From a checkpoint of a small mixture-of-experts model trained on Wikipedia: width 128.
Below are experts of layer 6 (counted from 0) of a mixture-of-experts language model. Rows are named router (the router's row for the expert), gate (a neuron's input weights, with its number), up (a neuron's input weights, with its number) and show model dimensions 0-127. Each number is 200 + 40 x the weight over its row's rms, rounded and kept within 0 to 999.
After each expert's rows: "gets" lists some tokens that make up at least twice as much of what it gets as of all text. This comes from a sample of Wikipedia text that the model never trained on. Tokens count by the router's weight.

# expert 21
router,186,195,278,181,227,173,222,236,157,216,194,249,162,174,130,120,183,225,203,184,281,221,194,264,158,247,162,247,232,173,197,237,197,200,251,230,165,231,259,175,267,219,242,182,158,202,224,247,163,216,248,222,198,163,182,116,173,235,144,220,217,170,255,179,262,139,146,219,297,268,158,216,243,115,162,218,197,250,218,179,153,176,204,216,180,257,201,166,234,157,210,206,165,169,199,203,153,191,195,164,134,229,205,263,126,234,192,132,126,196,213,204,141,226,210,112,188,216,178,136,170,164,260,213,173,188,214,233
gate8,199,194,221,198,217,225,139,268,237,157,239,170,216,217,223,167,151,264,127,237,177,248,222,233,217,183,199,130,175,174,207,266,178,233,247,190,265,279,220,151,274,177,198,167,194,210,213,203,151,245,238,191,218,110,201,196,236,250,232,251,116,150,126,194,247,215,274,238,177,205,189,268,229,151,173,178,201,218,231,219,157,184,258,230,194,118,180,229,260,221,199,201,124,223,186,159,153,165,159,193,263,216,236,185,176,267,146,260,202,171,181,273,160,204,187,186,176,225,137,242,204,169,138,222,162,261,190,239
up8,166,152,175,200,181,226,233,116,156,153,213,191,119,225,264,189,154,164,234,203,156,152,231,155,204,258,217,154,201,278,175,218,237,109,215,221,177,139,244,169,236,153,255,227,202,175,199,201,246,215,178,207,174,167,243,200,238,151,173,169,236,222,211,242,208,159,143,181,219,158,224,180,173,244,229,195,177,155,118,235,216,332,229,164,297,225,204,166,156,233,209,266,162,215,158,268,177,186,202,193,152,173,178,295,261,179,266,220,188,167,208,151,262,225,254,177,166,223,222,195,177,208,229,186,232,159,207,214
gets: " ", " I", " U", " Al", " Ma", " S"

# expert 16
router,206,198,302,233,214,215,251,189,143,182,219,312,141,177,181,174,279,249,239,214,244,231,168,198,186,221,172,252,202,132,233,251,194,224,194,130,221,219,223,189,225,220,191,184,156,198,216,247,177,200,229,231,233,166,227,202,167,203,162,236,206,192,301,164,233,204,180,166,248,199,241,247,268,147,171,186,232,267,187,131,229,225,200,210,233,209,222,177,216,202,101,206,221,124,152,255,184,194,260,155,116,166,208,242,161,244,152,157,130,132,193,161,172,171,236,179,159,203,211,115,172,188,196,205,163,148,192,255
gate14,217,92,197,204,241,211,237,188,282,200,165,241,235,206,228,224,160,202,204,199,237,186,191,186,185,163,185,280,199,241,132,261,195,152,265,260,175,235,215,206,221,221,198,172,184,189,135,268,215,256,187,167,244,184,237,165,110,173,212,199,211,202,173,162,242,222,294,229,199,216,212,249,216,220,184,194,252,244,195,122,172,138,150,219,273,261,223,186,142,228,214,208,146,180,149,226,150,165,207,173,184,133,152,216,157,242,277,160,113,197,176,181,219,168,202,107,248,233,271,184,249,252,184,208,229,183,178,190
up14,203,139,189,180,210,210,280,210,202,199,219,297,265,225,228,225,230,162,229,210,214,195,159,236,159,136,242,217,253,266,190,263,197,216,186,250,195,235,238,139,205,254,205,182,227,156,194,204,182,250,208,207,233,261,229,133,207,209,267,123,201,213,257,244,231,184,257,176,167,235,219,277,230,122,199,183,246,228,194,126,179,157,221,215,240,231,268,189,192,284,214,223,149,193,186,222,258,143,195,195,234,137,175,243,145,242,250,206,204,274,206,161,227,157,251,175,204,264,223,195,264,206,268,249,270,162,198,182
gets: "S", "A", "R", "C", "T", "I"

# expert 8
router,122,191,267,209,155,192,207,225,174,227,222,281,150,225,166,172,217,242,199,216,251,201,183,228,149,225,134,244,228,143,212,194,217,257,204,195,237,216,197,137,217,157,250,187,188,217,175,228,144,153,255,243,253,142,258,174,228,214,115,198,195,183,226,161,283,153,220,221,263,276,177,202,245,210,111,201,228,237,163,174,168,182,271,164,181,196,199,137,286,219,180,206,159,153,187,250,175,145,215,152,117,183,182,265,173,200,120,185,181,175,192,188,205,193,301,177,203,184,232,148,169,203,243,215,141,188,193,244
gate20,186,192,103,218,203,280,155,245,231,243,307,171,156,247,191,183,267,264,161,212,254,211,214,171,201,164,207,215,215,155,242,178,201,170,265,201,194,159,176,228,118,174,242,222,100,160,222,144,155,177,235,256,229,251,119,226,221,214,192,234,201,152,195,222,254,195,244,230,288,213,229,292,145,244,125,174,214,199,148,156,201,208,207,190,162,171,153,168,208,214,142,183,182,195,263,176,203,160,234,156,200,166,149,178,183,218,205,184,242,184,230,192,172,116,189,164,243,161,194,171,185,209,277,189,210,241,208,232
up20,180,225,170,207,304,226,207,178,143,236,212,159,135,188,192,221,268,226,137,188,259,211,260,199,199,121,155,235,194,252,188,206,236,202,208,130,192,195,214,200,210,208,208,237,214,205,282,232,188,185,279,215,206,201,174,175,207,240,164,224,138,225,201,144,247,192,144,205,176,248,154,304,192,221,195,190,168,177,191,217,144,191,218,206,205,102,174,173,201,282,205,211,208,156,287,237,274,147,157,160,175,208,164,139,200,144,132,185,232,181,132,108,155,252,189,156,246,155,170,175,164,141,195,197,178,184,173,191
gets: " 1", " 2", " 0", " 3", " 4", " 6"

# expert 23
router,165,190,259,226,181,190,210,260,168,221,223,196,182,195,202,215,235,252,190,134,212,237,136,204,193,234,136,209,223,148,159,232,173,245,279,188,235,204,240,246,190,172,211,170,163,152,169,245,140,212,205,264,226,192,211,163,260,183,217,226,203,249,244,186,218,161,189,261,263,213,234,204,294,149,150,154,227,247,226,161,253,202,222,137,231,200,274,136,226,200,157,232,215,207,205,222,149,260,138,154,113,137,247,261,158,222,206,179,180,159,296,178,205,252,259,131,169,187,177,152,178,229,226,272,160,227,224,241
gate7,201,211,180,221,186,241,272,159,186,201,111,161,205,195,204,221,228,250,217,193,242,164,168,149,136,212,225,162,171,247,111,180,148,207,245,175,210,210,212,199,185,165,103,187,208,216,253,185,211,151,175,228,239,170,168,195,292,232,163,230,220,185,166,208,195,258,242,230,223,248,216,237,211,222,163,139,174,171,195,229,194,192,148,131,256,219,202,168,299,179,205,209,220,201,259,170,129,182,198,187,79,185,186,221,242,188,214,181,211,176,226,186,85,157,227,209,209,129,132,141,195,227,135,279,162,240,206,242
up7,159,166,190,117,247,129,224,178,179,160,252,229,112,252,182,192,218,162,325,151,240,183,172,236,157,200,204,205,141,222,141,215,276,228,225,164,165,208,155,226,200,170,226,196,255,212,177,204,237,230,206,170,241,219,258,196,164,254,279,280,215,164,160,217,161,187,122,228,142,285,123,161,211,219,165,185,123,227,199,203,219,189,202,241,159,146,231,159,209,235,159,235,249,245,167,176,263,219,199,174,147,147,155,199,219,184,174,235,202,170,200,200,155,224,264,191,208,229,245,184,265,187,254,187,213,163,223,197
gets: " ", " in", " the", " of", " at", " for"

# expert 2
router,155,167,278,265,175,204,162,208,205,204,184,239,230,205,148,222,215,257,174,153,237,225,164,244,174,226,97,227,248,181,188,242,209,247,228,149,228,241,228,157,263,163,201,178,194,176,195,256,148,206,233,201,284,136,243,142,262,190,176,232,209,174,234,141,274,171,195,225,240,235,148,204,234,145,128,198,227,187,233,160,250,206,247,153,204,236,217,141,261,165,145,191,164,158,242,201,141,236,204,126,178,198,187,271,168,234,219,172,153,143,268,189,208,244,176,170,199,190,183,153,133,229,225,220,160,195,250,279
gate10,206,170,189,229,171,140,119,265,180,239,193,198,187,268,142,259,248,226,203,211,166,188,232,248,158,218,214,179,215,191,131,241,212,159,249,187,200,215,160,137,214,151,124,182,109,206,200,133,139,173,168,197,205,159,218,148,230,230,182,192,172,157,171,212,220,221,207,222,226,190,177,239,145,141,192,209,174,200,215,165,143,214,230,176,193,213,271,249,268,155,197,202,105,181,215,274,130,177,169,165,122,199,195,213,197,229,162,263,212,178,228,238,195,284,182,199,246,196,100,154,124,126,196,203,212,227,144,159
up10,165,208,167,134,194,184,247,239,217,234,218,179,248,185,211,190,167,135,204,200,181,236,182,178,243,150,189,189,112,197,204,201,232,264,186,247,196,186,223,222,188,197,166,245,259,252,143,239,284,169,230,189,228,181,144,155,159,120,186,210,204,222,96,193,177,186,258,184,161,155,204,207,215,113,208,253,167,258,191,294,162,178,223,220,166,219,143,254,119,191,121,201,231,225,213,187,263,135,221,191,190,158,303,223,188,170,242,164,222,196,167,179,176,155,197,137,183,169,246,218,200,180,219,242,176,192,261,293
gets: " (", "-", " \"", " re", "'", "\n"

# expert 1
router,167,183,231,241,167,151,206,225,154,225,250,263,151,149,207,193,256,232,197,183,264,224,156,236,182,253,178,253,213,112,174,258,182,218,264,115,206,184,255,256,212,220,260,155,194,192,220,233,165,207,248,293,252,163,221,185,222,163,181,224,242,210,258,185,227,203,207,218,216,204,172,231,253,174,176,141,225,267,154,142,230,238,266,189,244,210,207,188,198,212,164,199,197,172,199,257,155,191,187,137,176,193,235,216,164,210,124,187,124,92,194,173,244,207,218,197,167,143,213,133,196,218,163,296,189,152,256,253
gate5,114,205,179,257,200,163,146,244,184,201,185,218,199,197,243,194,215,214,161,187,154,140,124,288,271,218,174,161,203,171,238,210,210,149,228,171,218,246,208,205,196,244,208,61,220,266,243,221,124,120,299,253,189,253,148,264,219,173,191,239,218,232,199,204,204,272,204,170,137,188,242,187,223,196,136,227,212,247,195,217,225,229,237,210,164,212,150,200,210,218,146,205,195,244,226,187,178,199,184,133,195,206,266,207,166,186,170,130,142,202,285,193,257,212,191,274,214,202,213,204,207,139,238,177,208,163,251,218
up5,223,263,204,228,222,198,228,231,150,164,225,190,155,159,186,229,227,202,220,259,173,226,180,171,150,138,131,166,127,135,269,186,196,205,173,231,229,187,233,286,266,146,147,295,258,255,193,170,181,204,231,156,186,166,250,218,249,239,207,272,141,132,164,221,245,173,242,151,294,186,229,136,194,168,210,174,178,140,208,164,179,266,251,132,251,207,190,204,184,178,206,230,232,194,219,223,212,177,188,186,229,236,214,226,180,181,273,279,240,198,187,226,184,263,207,200,241,161,259,260,203,163,159,191,212,155,228,137
gets: "ing", "ation", "al", "ment", "ion", "ity"

# expert 19
router,95,218,261,262,163,187,232,230,190,207,276,265,172,96,208,207,225,255,192,197,289,260,136,245,173,262,168,254,204,174,172,224,265,278,170,150,195,162,275,264,191,206,188,202,140,169,237,243,152,219,218,241,242,181,202,173,208,184,184,222,232,214,216,188,295,193,222,179,214,242,220,231,241,234,162,160,194,232,159,117,236,225,254,213,267,253,190,185,236,202,188,211,172,191,228,242,157,196,252,145,172,207,219,225,150,250,182,152,140,149,217,210,229,192,255,205,197,154,219,150,160,227,205,196,141,198,207,180
gate11,162,165,230,168,199,213,274,227,237,177,237,211,124,138,249,174,194,177,189,185,223,241,137,257,234,224,220,242,247,233,163,206,187,231,168,117,221,221,229,258,116,140,175,126,166,237,277,250,175,226,245,177,174,201,136,166,255,242,216,221,156,249,182,218,231,285,265,196,153,196,134,217,221,253,266,174,123,194,208,137,181,144,190,251,178,206,231,207,230,233,251,210,174,204,180,204,176,161,247,222,123,189,140,227,173,186,159,190,145,151,219,208,261,216,218,248,270,214,256,182,224,209,128,202,185,192,182,191
up11,125,222,247,265,186,221,181,203,229,147,196,196,201,174,124,237,269,191,238,237,134,242,163,222,205,252,181,183,256,250,209,258,144,158,190,140,233,128,151,166,213,178,151,190,147,165,214,262,264,270,233,194,201,231,112,176,245,199,180,208,155,221,168,197,193,165,197,173,204,251,185,219,188,190,240,243,179,256,110,164,157,230,189,271,192,202,239,256,249,190,184,186,188,211,195,174,202,162,246,185,126,163,197,110,211,204,209,190,164,246,185,246,126,276,215,254,171,193,177,209,167,173,207,218,235,283,280,182
gets: "s", ")", "ers", "es", "ies", "\""

# expert 3
router,142,182,282,208,221,182,235,224,158,197,296,200,145,145,113,152,226,246,179,177,261,272,146,237,127,249,175,254,239,156,139,255,219,204,221,184,235,254,248,217,253,168,271,192,222,156,241,236,153,212,287,237,202,195,222,168,187,138,157,227,242,252,225,205,210,191,156,208,254,245,197,228,240,228,157,192,175,246,169,177,212,160,212,142,213,197,287,193,217,176,168,192,195,190,139,275,178,179,222,177,184,194,214,208,187,218,195,175,182,181,254,215,210,178,248,166,173,202,159,130,117,123,204,223,157,180,262,220
gate6,224,229,173,219,137,217,255,213,201,177,154,179,140,236,151,209,297,266,154,177,253,252,140,212,179,195,247,185,274,169,206,254,197,236,143,227,167,246,158,175,286,245,177,275,225,223,223,188,176,183,230,170,222,196,236,216,145,187,190,254,168,172,237,167,139,156,123,177,146,232,147,174,164,244,239,247,155,236,221,203,159,231,206,186,217,154,175,215,177,222,168,184,227,254,123,204,89,218,165,171,219,171,195,180,277,220,199,209,237,179,190,207,211,197,209,153,227,154,138,175,147,179,209,314,156,173,235,200
up6,124,192,161,158,214,200,160,223,168,190,241,215,278,180,281,178,170,258,260,254,235,177,230,206,196,170,113,228,134,248,170,153,175,219,169,242,219,192,178,221,135,137,94,144,137,159,184,175,209,225,163,166,194,164,134,212,207,265,231,179,194,227,181,208,219,174,259,193,186,229,239,227,205,121,174,190,222,145,200,190,225,194,221,262,177,135,204,201,234,170,190,154,198,132,231,173,235,163,240,217,199,244,139,191,174,218,155,198,210,233,148,212,204,273,211,187,203,238,308,213,216,280,225,123,231,270,206,178
gets: ".", "\n", ",", " |", " with", " that"

# expert 18
router,213,214,293,209,235,224,223,193,88,172,191,295,142,238,157,161,247,223,225,198,244,240,127,252,178,175,146,223,267,101,197,188,173,187,249,185,223,251,216,201,227,227,240,168,188,227,233,259,187,173,300,187,215,174,246,185,144,184,173,179,208,143,226,175,206,224,192,217,233,210,136,233,244,168,183,154,205,259,181,155,245,232,182,143,176,197,242,181,224,216,88,205,195,139,178,221,191,159,210,150,153,210,203,217,132,258,173,182,180,176,204,212,218,205,205,185,176,171,260,99,178,200,192,239,201,218,276,247
gate18,177,150,136,212,205,214,146,211,204,210,278,286,154,212,185,183,198,204,149,224,186,194,210,259,243,247,152,248,228,128,174,194,176,200,137,232,192,207,229,180,153,142,207,228,166,180,199,188,243,155,213,224,173,165,199,199,144,187,145,167,173,219,114,216,290,243,249,152,213,211,198,215,181,154,209,184,107,260,175,149,244,175,193,170,150,109,212,217,165,224,230,186,180,206,179,224,205,256,150,143,96,180,147,214,215,210,175,207,220,164,216,257,175,160,230,236,251,238,132,243,228,158,221,164,131,261,228,286
up18,211,261,145,247,237,230,200,265,192,270,271,231,208,231,198,112,189,134,204,153,195,182,127,197,309,222,156,243,229,193,170,165,184,221,200,229,148,211,253,200,218,235,258,157,216,242,153,193,235,156,250,117,146,160,133,220,225,167,226,221,176,225,240,139,245,170,275,214,210,234,224,192,163,247,210,169,168,194,178,158,222,208,218,210,185,168,193,246,162,251,213,204,208,267,159,164,184,173,148,118,179,250,260,182,170,224,171,176,274,185,198,220,242,191,196,268,257,164,238,189,177,139,199,224,169,269,261,230
gets: "d", "ic", "c", "it", "g", "t"

# expert 5
router,201,194,287,201,235,205,195,192,159,198,186,287,148,201,148,191,270,231,176,203,230,238,99,211,206,144,148,238,253,156,209,226,172,234,230,198,247,237,252,235,176,174,234,183,147,179,231,284,165,199,245,212,186,200,196,142,201,193,173,222,221,171,211,166,246,230,183,244,234,261,197,237,237,218,177,185,173,259,218,124,248,223,141,215,184,192,213,141,204,217,188,253,174,190,168,208,180,203,179,172,103,145,290,260,86,227,195,175,190,186,178,243,168,219,228,180,95,154,270,160,154,198,227,244,163,225,213,242
gate8,270,147,170,219,249,210,253,178,199,197,174,194,154,219,108,160,264,236,187,236,175,198,142,211,134,229,138,256,178,178,232,268,196,203,234,255,148,106,252,242,108,109,219,292,120,283,186,261,202,210,251,163,206,204,236,208,165,211,176,185,144,162,175,239,245,236,192,176,176,205,211,220,231,219,201,214,172,161,192,184,217,208,184,189,197,216,211,226,201,127,170,233,184,217,236,240,201,292,276,203,195,170,187,199,190,223,198,218,202,178,170,262,181,287,265,212,220,184,182,182,115,235,163,230,155,200,199,212
up8,257,152,173,143,143,193,232,172,141,247,176,182,247,237,229,212,248,155,262,201,231,163,277,219,199,178,115,143,134,259,230,272,198,267,189,145,306,175,244,200,146,200,267,178,144,168,260,206,231,194,168,186,139,232,142,215,222,201,242,188,243,222,196,184,146,180,154,154,186,167,193,156,182,155,270,225,243,216,220,148,144,221,215,178,162,167,201,196,196,236,154,226,219,181,197,237,141,215,211,248,208,160,248,216,240,147,151,191,234,221,174,199,285,218,176,155,190,249,164,140,206,173,210,222,193,211,294,172
gets: " st", " St", "r", "w", "st", "n"

# expert 14
router,172,152,264,214,197,142,222,237,168,229,236,209,144,195,195,112,257,220,179,145,242,219,190,248,143,246,169,236,270,146,169,213,187,201,281,228,228,190,240,237,226,207,302,173,207,238,227,219,161,212,288,292,206,160,224,142,189,158,167,234,268,217,220,123,256,145,157,209,239,213,198,242,251,133,173,100,221,237,203,201,214,194,243,134,266,224,202,162,248,177,199,205,194,167,198,273,173,190,236,195,178,196,203,221,166,210,111,155,173,185,227,193,195,216,195,167,151,140,223,171,198,159,224,229,179,199,245,243
gate6,169,256,173,140,182,198,198,225,201,247,274,224,176,147,239,287,269,219,253,175,212,228,192,222,277,182,198,111,154,235,251,194,211,243,238,211,202,179,210,228,234,216,285,257,192,215,212,189,178,191,201,258,274,194,175,182,206,240,228,206,195,223,167,239,142,166,203,296,252,238,179,215,274,171,88,209,214,171,197,203,181,209,210,127,185,157,189,242,188,186,121,236,203,160,243,200,178,189,237,291,209,87,170,181,192,207,160,211,171,201,182,176,166,283,275,195,239,236,183,176,183,194,222,150,221,185,243,203
up6,224,196,178,164,258,203,287,199,209,251,187,193,238,165,214,170,139,211,226,244,239,211,193,268,117,215,172,258,218,201,218,196,161,173,287,254,264,144,174,219,198,213,219,254,204,238,175,237,159,190,238,262,133,147,177,260,202,201,201,202,252,196,245,228,211,121,199,245,189,212,173,180,225,229,115,167,217,189,126,203,234,241,178,218,231,164,217,206,228,290,180,152,267,159,225,220,185,167,231,200,221,228,183,203,242,274,97,230,177,226,218,204,196,185,249,181,204,339,180,164,196,237,230,167,194,144,143,203
gets: " the", " a", " his", "ian", "ed", " their"

# expert 6
router,207,125,260,221,225,194,238,232,168,189,210,192,178,129,109,190,243,221,145,191,232,260,139,236,202,262,173,239,265,151,200,213,176,220,211,159,254,229,287,203,218,189,244,138,172,144,254,215,177,221,227,256,161,130,227,176,238,209,235,207,214,250,254,162,266,156,155,198,256,232,240,182,256,244,151,159,214,204,194,194,210,190,188,151,275,208,192,165,195,154,231,177,186,202,185,251,147,249,140,160,132,183,214,250,167,220,193,158,141,155,243,216,185,179,211,162,166,133,203,137,197,184,259,247,153,152,251,271
gate6,217,118,193,189,174,214,204,280,235,173,232,248,219,167,153,178,247,183,200,148,195,230,158,243,139,167,185,138,184,210,297,173,184,267,153,239,312,256,261,185,130,210,199,217,202,206,211,214,207,115,222,137,241,230,238,176,254,127,225,120,154,166,191,260,187,210,233,239,216,271,267,191,260,190,158,154,171,185,228,202,136,111,179,217,178,157,192,172,203,158,203,197,213,225,243,191,128,254,227,204,179,208,237,268,263,239,226,255,168,236,212,216,184,243,226,180,186,176,214,203,180,230,194,182,175,179,238,229
up6,194,236,212,240,246,103,182,282,201,205,254,174,128,212,181,133,225,162,202,143,131,271,211,142,223,208,157,169,188,218,215,176,247,192,159,149,206,188,176,230,165,187,222,221,252,80,196,225,184,130,171,140,222,181,144,243,201,292,192,137,250,158,181,204,227,249,147,250,207,209,170,178,227,234,190,255,162,149,169,202,226,200,247,211,214,168,195,184,232,223,190,242,149,188,235,214,192,228,161,179,211,140,234,125,203,140,222,145,150,178,181,205,196,199,280,172,224,150,256,192,195,141,196,145,202,138,274,222
gets: " C", " c", " F", " S", " T", " B"

# expert 10
router,142,151,193,193,193,152,230,221,160,238,241,242,185,157,190,197,223,261,171,151,261,245,187,218,160,214,181,236,205,169,152,265,197,254,216,117,208,192,304,258,253,225,246,200,191,184,229,254,179,270,202,237,249,191,189,157,173,145,141,243,264,177,190,177,250,178,143,218,272,180,188,230,275,140,197,209,219,226,224,161,287,181,174,161,189,221,236,147,249,177,171,253,215,224,172,193,175,213,239,154,175,166,270,203,158,214,194,185,113,160,181,281,238,273,228,206,170,204,214,119,178,174,178,234,173,223,255,239
gate10,153,281,227,185,291,148,203,211,231,183,233,141,203,180,162,278,187,205,268,197,157,254,239,174,170,173,146,188,237,156,183,221,244,187,210,154,207,220,263,207,195,254,200,155,159,247,198,264,206,196,236,229,258,196,228,172,203,320,161,241,253,254,223,150,272,181,149,201,162,195,239,136,277,216,169,183,231,154,247,227,237,182,206,183,179,159,187,260,237,136,190,187,220,223,169,155,187,173,175,225,197,163,206,99,168,176,190,197,216,241,195,227,201,170,191,304,201,168,198,146,195,238,241,270,207,254,186,144
up10,201,151,250,194,208,153,159,222,211,180,195,195,145,231,192,161,214,219,169,230,266,191,208,210,232,125,260,140,186,168,239,208,230,186,250,188,175,164,169,185,213,208,276,203,209,201,260,233,201,181,179,248,191,228,224,231,212,112,291,185,161,250,202,262,109,172,168,189,148,268,187,201,194,180,287,226,241,250,144,237,202,168,254,183,181,237,201,170,200,224,128,193,237,167,146,136,256,188,131,205,186,204,228,200,189,201,224,289,246,204,257,186,159,144,235,164,143,167,178,230,193,272,135,210,227,306,161,238
gets: " 19", " 18", "20", " September", " October", " August"

# expert 17
router,158,188,288,189,158,200,205,234,210,222,274,192,181,115,152,180,278,218,213,193,264,224,175,222,178,221,126,267,222,150,182,242,227,243,195,119,251,197,212,192,245,189,206,104,222,157,201,267,152,229,175,195,247,164,193,164,208,214,163,241,207,235,262,190,244,161,203,225,214,230,189,206,242,222,136,211,172,228,177,157,203,233,190,178,227,239,210,164,226,176,128,218,243,173,172,274,159,195,154,139,192,157,194,229,129,283,173,164,162,162,254,268,186,273,252,156,199,135,174,163,148,181,238,229,165,204,255,253
gate40,172,162,291,142,158,190,179,209,152,104,196,222,182,105,115,203,180,233,204,207,225,188,133,148,198,224,190,173,223,172,207,177,233,248,206,148,236,240,245,220,165,223,150,205,186,219,178,278,193,226,219,272,193,228,133,236,189,180,215,161,240,176,186,245,208,161,132,207,160,215,129,210,234,318,255,169,229,196,222,174,209,215,102,184,203,181,226,135,206,178,148,175,174,230,194,167,244,156,198,241,256,189,146,166,207,182,173,179,200,177,205,274,189,242,207,208,152,214,143,220,211,159,205,286,186,279,163,146
up40,240,141,267,168,233,238,224,149,194,182,159,222,222,160,196,197,150,197,248,242,187,224,97,200,171,175,218,144,157,198,108,202,181,192,248,281,236,283,245,158,184,161,171,203,188,223,223,195,229,201,215,247,174,203,188,281,143,206,136,194,198,247,216,156,151,225,144,185,235,143,159,232,134,250,207,156,213,207,169,182,205,189,171,225,185,113,179,156,227,169,158,193,229,193,155,154,187,157,238,226,216,154,126,302,114,218,150,147,235,182,161,179,235,225,171,172,243,196,158,129,254,194,197,216,218,158,196,150
gets: " was", " to", " is", ",", " and", "ed"

# expert 20
router,202,105,249,227,207,184,203,159,184,221,277,206,209,155,129,149,250,212,143,152,273,259,162,221,182,158,182,262,248,163,180,225,205,233,198,100,265,207,238,212,231,150,211,162,254,187,176,204,156,218,237,273,215,166,237,150,203,149,174,212,253,227,229,135,303,176,163,187,262,210,227,199,218,204,184,167,227,223,194,153,252,210,218,148,242,278,216,169,207,208,144,214,212,163,146,251,203,203,234,217,174,174,196,233,170,194,171,184,181,75,195,203,155,190,207,184,151,167,144,151,196,148,229,224,156,177,237,252
gate40,270,208,274,166,241,213,203,152,210,261,198,209,193,209,168,131,202,165,193,191,243,197,183,165,152,194,227,170,169,129,223,217,179,233,205,129,148,144,200,203,106,210,224,179,155,218,155,249,167,249,166,273,278,150,173,167,205,171,230,155,267,227,229,184,213,236,213,143,166,179,200,147,269,283,233,257,91,244,159,166,158,216,182,122,218,189,131,169,165,218,219,276,191,244,235,209,214,182,180,231,223,205,254,245,174,229,173,198,212,147,215,157,202,169,148,198,195,233,144,152,211,163,260,263,224,227,161,187
up40,148,255,250,237,174,169,121,224,298,209,211,226,257,219,226,243,176,124,203,141,246,217,168,212,230,205,182,157,157,222,241,214,195,230,162,190,181,193,152,230,240,235,173,189,207,133,263,189,177,138,140,250,159,237,234,105,149,99,154,196,242,264,226,217,209,199,240,224,196,146,198,218,203,209,179,190,164,224,221,149,203,150,237,218,204,157,259,162,221,232,202,259,197,214,209,164,259,206,162,247,188,266,169,250,223,112,193,170,213,242,138,145,158,196,193,153,195,133,197,182,269,192,243,153,272,198,221,216
gets: " the", " of", ",", " in", " and", " |"